config = dict(
    n_layer=8,
    d_model=128,
    n_experts=64,
    experts_per_token=2,
    d_expert=128,
    d_shared_expert=0,
    activation='swiglu',
    moe_layers=[1, 2, 3, 4, 5, 6, 7],
    router_score='softmax',
    normalize_top_k=True,
    routed_scale=1.41,
    balance_loss=0.00706,
    balance_bias=False,
    init_std_router=0.0374,
    lr_router=0.0017,
    n_head=4,
    n_kv_head=2,
    head_dim=32,
    vocab_size=9349,
    norm='rmsnorm',
    norm_place='pre',
    norm_eps=1e-05,
    positions='rope',
    rope_base=10000.0,
    rope_fraction=1.0,
    qk_norm=True,
    attn_scale=0.177,
    tie_embeddings=False,
    parallel_block=False,
    init='uniform',
    init_std_qkv=0.0575,
    init_std_o=0.0,
    init_std_up=0.0575,
    init_std_down=0.0,
    optimizer='muon_variant',
    lr=0.0122,
    lr_mult_o=4.0,
    lr_mult_down=1.5,
    beta1=0.9,
    lr_head=0.0138,
    warmup_steps=50,
    schedule='wsd',
    decay_fraction=1.0,
    decay_shape='pow',
    final_lr_fraction=0.1,
    batch_tokens=131072,
    seq_len=256,
    doc_mask=True,
    z_loss=1e-05,
    train_tokens=474000000,
    steps=3617,
    dataset='wikipedia_en',
)
Below are experts of layer 5 (counted from 0) of a mixture-of-experts language model. Rows are named router (the router's row for the expert) and show model dimensions 64-127. Each number is 128 + 32 x the weight over its row's rms, rounded and kept within 0 to 255.
After each expert's rows: "raises" lists some tokens whose logits its average output raises strongly, later layers aside. This comes from a sample of Wikipedia text that the model never trained on.

# expert 55
router [168 110 190 136  97 102 142 112  83 101 177 161 140 100 112 133 159 174 148 175 178 131 174 115 185 118 105 147 153 136 153 132  95 170 151 110 165 187  92 136  75 156 172 167  96 167 158 181 118  75  99  86 131 137 162 142 113  82 135 126  92 170 136  76]
raises: "une", "ims", "===", "AF", "ings", "ests"

# expert 51
router [114 142  98 153  86 130 172 118 131 163 120 139 168 135 105 154  99 190 180 164 114 131 123 110 156 128 125  87 129 102 126 105 113 109 166 149 103 157 166 163 121  80 177 185 152 131 173 130 144  82 145 124 195 159 162 171 123 134  82 122 202 178 153 179]
raises: "B", "T", "M", "F", "R", "G"

# expert 32
router [157  95 133 147 174 145 138 162 110 173 109 185 173  84 137 147 144 143  87 144 200 123  74 111  86  61 135 147 110 143  79 122 150 128 136 123 150  97 139  68  76 172 111 131 136 134 158 101  86 136 104  86 155 121 140 168 144 112 149  90 100 135 181 101]
raises: "ear", "ound", "R", "at", "art", "N"

# expert 43
router [120 132  95 137 102  99  76 142  93  79 191 136 164 106 102  69 130 155 111 163 141 106 130  83 102 147 121 157 157 149 132 136 129 117 131  43 112 157 131  95 103 135 140 105 135 105  48 160 111 140 197  94 161  65 107 157 130 123 157 125 112  81 136 113]
raises: " and", ",", " of", " (", " |", " in"

# expert 34
router [185 148 130 130 124 113 144 134 173 147 114 154 112 108 143 147  72 160 110  88  72 109  84  62 125 113 117 153 171 145 116 127 122 141 126 190 137  97 130 185 181 114 114 117 193 116 119 110 151 142  86 114 182 144 137 105 113  99  86 133 179 162 150  92]
raises: "j", "h", "b", "f", "ig", "g"

# expert 22
router [ 92  76  73 142 109 147 128 151  64 120 148 132 109 109 121 115  86 104  82 138  97 143 144  98 118 138  89 135 166 149 137 131 110 119 171 143 181 121 163 135 149 164 105 100 127 119 121 140 131 127 134 174  68  93  91 166  72 122 120 144 136 132 186 164]
raises: " (", "—", ".", " in", " |"

# expert 38
router [160 139 131 142 112 139  90 123  96 118 116 175 113  76 175 115  95  81 155 155  98 115 174  82 138 115 169  96 148 140 112 128 168 106 128 131 104 159 144  95  88 138 136  73 128 164 127  79 141 138 112 118 112 121 197 132 145  78 147 128 110 102 136 156]
raises: " over", ".", " ", " in"

# expert 17
router [135 122  79 128 129 124 140 161 121 161 101 118 151 154 122 100 118 161 132 109 162 167 113 104 120 146 154 137  97 141 130 165 136 177 141 126 149  84 130 160 151 104 119 192 109  45 156 130 198 175 100  96 109 152  99 192 160  67  96 112 121 124 168 132]
raises: "l", "ling", "b", "n", "es", "in"

# expert 54
router [140  88  89 143 187 146 189 118 126 104 178 134 116 102 141 108 164 125 107 161 109 172 137 135 172  80 116 139 170 136 162 134 132 127 136 146 152 149  75  82 192 139 160 123 147 125 158 136 117 150 142 154  84 135  69  56 145 104 174  94 103 171 143 109]
raises: ".", "ach", "as", "ac", ".\n\n", ","

# expert 59
router [ 67 135  86  79  89 163 100 114  49 196  98 122 118  94  90 156  77 130 127 134 130 118 101  82 124 145 163 110 151 143  81  55 106 138 172 109 146 186 144 134  85 146 101 154 139 154 128 167 112 140 163 116 125 141  99 146 155 145 129 164  97  89 159 112]
raises: ".", ",", " (", " in", " and"

# expert 31
router [160 104 136 151 123 133 107  68 125 132  81 129 120 141 172 130 117 151 128 184 114 129  87 126 135  97 152 146 170 134 113 179 194 127 160 101  72 110 173  69 110 101 201 141 111 171  80 111 105 129 183 128 175  89  95 128  70  75 132 129 111 153 135  82]
raises: ".", " ", "ur", " year", "j", "un"

# expert 53
router [102 144 170 111  93 105 131  46 182 102  71 182 173 156 136 135 162 157 162  89 148 134 139  97 165  56 176 129  85 121 143 131 131 103 162 119 100 152 119 110 115 109 165 128 171 126 120  71 168  97  94  76 138 152  85 109 144 145 135 108 162 154 184 182]
raises: "erm", "ourn", "idd", "ele"

# expert 49
router [148 165 146 126 130 112 137  58 109 156  58 192  84 151 151 175 154 111 108 114 116 146 177 117 104 126 122 114 157 112 129 134 202 140 160 162 137  84 143 142 136 162 146 194 122 156 107 175 172  45 112 129 119 121 122 115 148 163 104 162 117 121 117 109]
raises: "m", "t", "ton", "port", "c", "mar"

# expert 61
router [156 111 116 171 132 143 165 119 118 123 105  94 125 178 142 144  86  96  88  82  66 116 141 125  92 127 179 140 178 161 120 139 207 151 148 122 127 117 131 129 113 153 133 136 121 187 191  90  70 112 122 134 132 137 131 126  91 152  99 102  62 129 157 117]
raises: "ically", "ing", " to", " is"

# expert 13
router [155 150 172 124 138 142 166  62 104 109 150 174 160 161 127  91 141 124  86 115 195 127 124 175 134  86 118 177 110  99  86 140 141  99 149 178  84 139 184  76 114 130 159 126  66 175 148  83 174 134 152  88  91 137 122 129 171 145 154 114 181 182 178 122]
raises: "ract", "urn", "ic", "ended", "ired", "ro"

# expert 3
router [166 195 138 119 174  96 133 161  98  84 111 129 123 111 112  97 106  96  93 129 139  84 161 108 117 109 153 122 143 112 134 128 129 112 116 176  82  80 142  97 190  84 161 113 156  95 126 141 167 120 130 152 156 171 190  86 138 105 148 121 120 128  61  67]
raises: "b", "z", "ran", "w", "st", "th"

# expert 15
router [109  90  86 107  56 127 113 125 160 130  84  82  98 162 195 157 159 153 136 174 162  72 145 215 112 178  92 140 111 134  93 128 162 137 114 116 120  97 176 114 116 100 135 151 127 146  95 178 124 105 134 117 139 130 152 150 141 188  91 115 110 108 123 116]
raises: "hes", "z", "he", "ri", ".", "ress"

# expert 16
router [121 121 114 142 142 122 191 135 197  89 103 124 104 117  57  94 115  74 126 128 168 110 174 124 105 139  89 154 160 143  90 179 150 115 103 127  81 121  79 101 143  93 187 120 103  97 146  60  99 130 171 155 123 137 140 151 159 134 112  96 134 154 129 101]
raises: "us", "ri", "ing", "end", "re", "as"

# expert 63
router [143  66  98 136 132 128  99 148 104 138 174 153 215 110 113 116 126  95 103 142 122 130 135 101 135 154 146 127 114 105 144 130  65 117 134 155 131  85  86 159 136 116 102 156 134 168 124 152 115 112 162 122 124 154 104 112  74 101 168 104 142 173 151 145]
raises: ",", ".", " |", " |\n", "–", " to"

# expert 29
router [ 80  83 127 139  80 155 114 124 184 124 176 171 151 143 204 167  89 106 178  76 143 121 113  91 114  74  74 157 106 169 150  97 105 136 201 120 122  71  92 123 139  96 128 177 106 114 132 183  64 116 155 184 142 110 144 183 114 158 136 120 133 111 138 156]
raises: "18", "19", "21", "31", "14", "26"

# expert 1
router [124 175 131 184  96 105 180  65 192  77 127  84 117 102 133 139 157 142  73 119 160 149 176 154 126 119 124 109 130  82 112 116 110 114 130  61 124 151 130 197 163 149  85 145 140 186 178  90 141  59 161 118 119 141 150  57 156 119 132 114 106 153 162 161]
raises: "qu", "est", "ut", "acks", "ob", "ad"

# expert 57
router [140  90 165 150 171 147 106 173 175  81 110 107 158 167 160 139 111 111  74  88  78 136 144 129 129 121  90 126 127 118 175 149 178  95 143 124 114 172 168 102 131 106  83 136 124 106 108 130 132 151 139 136  71 106 128 170 128 127 137 118 114 125  90 137]
raises: "at", " |", " ", "ad", "ast", "ats"

# expert 19
router [137 193 129 125 169  87 180 123 174 117  96  36 117  63 173 109  97  96 163 193  78  97 134 139 106 150 136  94 109 151 148 172 149 119 121 151  96 108 129 170 104  84 118 172 123 164  89 156 126  95 183  88 106  93 133  61 183  97  95 101 109  88 129 148]
raises: "ic", "in", "-", "r", "ified", "ak"

# expert 30
router [109  96  90  91 164 145  91 106 140 107 154  65 113  64 122  29 153 138 128 154 127 114  89 142 108 140 141 167 133 189  91 116 133 102 111 128 118 155 117 147  85 133  58 124 192 122  42 112 127 133 148 155 106 194 127 145 160 165 115 102 153 155 160 121]
raises: " of", ",", " in", ".", " and"

# expert 41
router [111 150 154 156  93 122 169  92 117  88  89  86 112 134 132 128 173 117  87  93 152  95 103 199 118 158 138 115 176 139 147 132 149 135  80  50 125 122 164 157 181  84 152 166  71 122 162 162  75 123 190 144  83 125 136 125  69  99 136 136 121  87  91 124]
raises: "ate", "ations", "ates", "ated", "ating", "ely"

# expert 18
router [ 64 119 106 149 189  65 142 204 158  94  74  65 185 107 127 155 143 124 140  95 121 106 127 152 100 105 141 165 104 113 165 110 160  91 110 156 112  96 185 183 141 101 173 135 131 101 103 104 148  74  91 104 108 103 103 190 117 100 152 142 110 118 115 159]
raises: "ers", "in", "i", "l", "ter", "o"

# expert 6
router [132 145 112 104 109 148 147 130 138 108 136 167 163 129 127 199 145  89  70 120 141  95  92  99  71 101 118 157  72  92 113 127 131 164 197  89 126 105 152 156 111 202 104 178 160 115 128 100 122 112 131 143 114 138  75 147 170 112  92  87 128 109 182 216]
raises: " and", " the", " in", "on", "is", " S"

# expert 52
router [144 117 144 186 141 125 144  80 179 143 164 102 156 113 105  31 193 139 122 159 107 122 161 130 165 134 108 128 129  44 113 167 168 104 140 191 109  57 137 118 149 140 150  97 124  83 123  66  81 167 139 132  79 171 145  90 121 102 120 144 129 132 147 131]
raises: "us", "ut", "il", "ag", "ash", "ig"

# expert 21
router [119 139 132 131 128 120 125 153 164  84  95 152  94 159  85 112 158 178 121 143 147 125 103 140 132  83 108 177  99 146  83 124 113  96 124 110 202 110 139  62  59 151 156 135 130 135 172 105 115 123 158 133 124 125 152  88 140 159 105 151  76 188 142 134]
raises: "ir", "ore", "on", "amp", "re", "ay"

# expert 44
router [ 75 105 130 120  95 130 113 136 102  88 128  98 102 144 121 105 117 125  91  84 179 161  87 123 106 176 116  52 142  75 131 129  95 170  92 163 123 125 145  70  94 135 116  50 144 134 119 153 120 135 174 147  80 181 159 147 148 131 169  91 112  63 104  84]
raises: ".", ",", " in", " (", ";", " for"

# expert 37
router [133 122  84  59 109 119  88 111  88 130 131 101  77 197  81 125 131 194 121 118  99 142 176  75 135 150 133 150 139 196  88 149 151 122 138  75  58 149 122  95 131 122  72 147 114 165 168  97 144 129 157 120 169 141 157 176 111 101 126 128 117 161 110 153]
raises: "Dist", "|", "National", "Ind", "Other", "Represent"

# expert 28
router [117 164 138 121 155 108  95 128 125 114 170 141 134 159 118 132  92 177 158 163 140 141 158 131 153 107 176 136 132 136 155  88 144 137 135 116 119 126 125 121 146  84 171 115 129 178 108 167 138 164 137  75 142 106 147 130 117 118 164 118 116 154  69 168]
raises: "1", "201", "200", "3", "4", "202"

# expert 20
router [115 215 105  81 107  67 111 151 117 101 129  96 155  86 167 133 106  86 137 194  43 124  83 171 115 127 111 125 115 101 102 171 153 122  60 173 176  90 149 122 128 183 146 161 148 105  96 119 117 161 143 182 133  96 105 159  97 161  94 145 118 142 172  88]
raises: "ing", "ors", " on", "ed", "or", " in"

# expert 60
router [105 180 152 116 116 122 180 144 114 112 159 163 164 124 119 159 170 225  47 111 161 135  96 137 136 142 110 176 142 125 102 146 171 138 106  84 122 127 125  69 109 118  53 113  55 144 146 102 140 146 110  91  85 141 127 138 120 108 156  89 125 141 109 154]
raises: "ic", "iter", "ically", "ica", "ina", "ies"

# expert 42
router [174 164 176 100  92 143  99 138 122 124 242  72  67 136 123 213  89  99 102 100 149 109 145 162  93 160 169  64 134 115  67 158 100 137 113 203 109 162 130 173 181 131 139  94 128  87 137 103 112 195 121 161 138 141 124 115 149 135 105 132 123 128  77 121]
raises: "'s", ",", " and", ".", " (", " in"

# expert 5
router [106  71 108 119  78 130  98 126  69 125  74 162 125 167 164 161 107 166 110 101 126 141 159 119 137  90 142 152  87 218 129  96 135 151 132  73 115  99 127  94 117 114 140 128 126 174 106 146 100 113 126 160 120 165 126 102 163  84 126 115 129 149 144 124]
raises: " |", "\n", "==\n", " (", "===\n\n", "==\n\n"

# expert 56
router [ 84  96  67 156 149 122 144 186  82 208 171 168 170 111 104 170 140 126 101 145 175 105 134 107 138 129  69  97 150 155 109 144 113  79 109 137 101 137  86 113 170 177  98 132 134 140 182 164 145 116 135  46 111  81 119 180 122 116 108 176  62 161  95  93]
raises: "ies", "iet", "ances", "ime", "ae", "ie"

# expert 8
router [144 129 172 137 165  97 161 149 151  77 103 161 191  97  85 161 169 116 189 145 142 160 145 116  91 105 174 141 107 162 111 160 149 112 130  85  78 118 181  96 132 119  77  93 109 118 164 101  97 160  68 120 102 187 116 157 114 116 110 126  91 150 159 123]
raises: "al", "ill", "ar", "ale", "ant", "all"

# expert 7
router [ 93 150 144  52 106 152 149 161 119 134  96 118 113 128 107 108 176  93 143 172 144 120 102  98  92 169  99 119 121 118 159 154 143  73 134 127 124  83 128 121 121 128 117  85  87  92 155 108 163 186  84 154  62 153 146 154 143 104 117 172 139  72  89 116]
raises: "ing", " of", "-", ",", "ed", " in"

# expert 45
router [124 120 157 188  94 139 114 148  98 126  97 211 200 159 187 116 109  89 148 145  68 120  87 168 163 108 102 167 138 134 160 143 109 154 131 162 164 124 122 109 100 123 193 121  90 183 124 184 105 144 115 128 151 140 176 205  82 147 118 132 122 111 153 125]
raises: "ub", "un", "uc", "em", "1", "rib"

# expert 25
router [100 107  65  96 102 185 109  85  53 145 120 143 131 104 103  96 148 124 111 164 124 107 115 112 139 146 122 122 130 153 139 146  50 176 106  95 173 140 151 132 120 150 123  66 175 136 104 143 114 152  99  87  96 131  86 137 179 160 220 118 150  75 157 157]
raises: ",", ".", " (", " in", " and", ".\n\n"

# expert 40
router [116 146 110 165 176 217 133 152 167 103 125 166 139 137  97 130 158 149 189 142 196 161 125 110 138 119  66 140 124 139 130 120 130 156 133 105 134 109 115 160 191  78 184 132  94 160 157 112 155  97 126  92 144 111 165  83  80 141 222 144 155 160  87 116]
raises: "201", "1", "200", "202", "12", "11"